Weights of a small mixture-of-experts language model, trained from scratch on English Wikipedia.
Size: width 448, 34.2M parameters.
Training: a variant of SOAP for the experts, 12586 steps.
Below are experts of layer 6 (counted from 0) of a mixture-of-experts language model. Rows are named router (the router's row for the expert) and show model dimensions 192-255. Each number is 500 + 25 x the weight over its row's rms, rounded and kept within 0 to 999. Numbers have three digits each.
After each expert's rows: a language model's description of what the expert responds to; "raises" lists some tokens whose logits its average output raises strongly, later layers aside. This comes from a sample of Wikipedia text that the model never trained on.

# expert 18
router:498486492531507466473506523519473543508516476496517502523542506490487431501517462486529474467542528498508481475475461535502523490478536521490529468488466498523481497479504510477484471525484544
What it handles: Word-initial stems and bullets. First pieces of longer common words like ass, exp, comp, dep, res, f in fusion, plus bullet markers in infobox field lists.
raises: "ut", "ort", "ac", "ar", "us", "l"

# expert 4
router:472466499500509504468504480504452521504541429496524491532519528494503463532527438481522503518487503533499504466488462530462491496500499518520488483489507479512460487495488521496478512510469522
What it handles: Word-initial fragments after articles. First piece of a noun or place name after "the", "a" or "of", often one letter, as in layout, library, amount, Sarasota, Priene.
raises: "act", "ack", "it", "ord", "ie", "as"

# expert 5
router:478493522495496533504511529540495503508498467496470513504530526505494451481528480489508496518505450506450476488497474491501472483465516547492492462497508471465496500496527530499469514507500540
What it handles: Asian and non-English names. Syllable pieces inside South Asian, East Asian and other non-English names and places, such as Kh-ash, Kanyak-um-ari, plus New, North, South.
raises: "p", "an", "n", "am", "ma", "b"

# expert 16
router:489465520498505529525510503533513495529507472508509500496470549498531471501518535508523499494443517498545503483473515512496523481494554511494509460537503499473497504512542542525441481525512538
What it handles: Digits in numbers. Digits and number pieces in dates, measurements, coordinates, statistics and table cells, such as 4.5, 1 December, 6,518.
raises: ".", "20", "000", "00", "–", "18"

# expert 1
router:501533496504579501519535514499514520502462479520534538560511543511527450473481459480490507509496514492505489435512466490498508474501516499528520490500511491457478503504490544528483511493500530
What it handles: Western personal name pieces. Given names and word pieces inside European-style surnames and places, such as John, Robert, Williams, McDon-ag-h, Le-in-ster.
raises: "ow", "i", "ig", "ott", "y", "art"

# expert 15
router:507516494522533500494536474561488525523494455482525512475493534476520480538498445484548495508514487494540483464511481508511499470502532525505469471525504501449524499518501523463487474531517530
What it handles: Verbs and verb stems. Verbs and verb stems in running prose, such as used, found, announced, said, and pieces like sp-ark-ed and overg-rown.
raises: "ing", "ed", " the", "able", " from", " at"

# expert 6
router:491464497524513553488553504530497552530507508457521535532514544510495455479556477475465506514481468501500530502482491531479532447514546520507476471535521456562507473476487488527514507502513498
What it handles: Sentence and line boundaries. Line breaks, full stops, opening parentheses and quotes ending sentences, list items and table rows, including the periods inside "U.S.".
raises: "\n", " However", " This", "The", " There", "He"

# expert 17
router:468492522505512520502517511491482513521449491497522466521499501518494464496557491484511523523495521500503543477500505511506525482496564521531497513523490480485484523465493537492452516539490511
What it handles: Mid-word noun pieces. Middle pieces of longer, often technical words, such as stratig-raph-ic, bac-hel-or, artill-ery, and role nouns like president, coach, director.
raises: "y", "ic", "ie", "ics", "ically", "ry"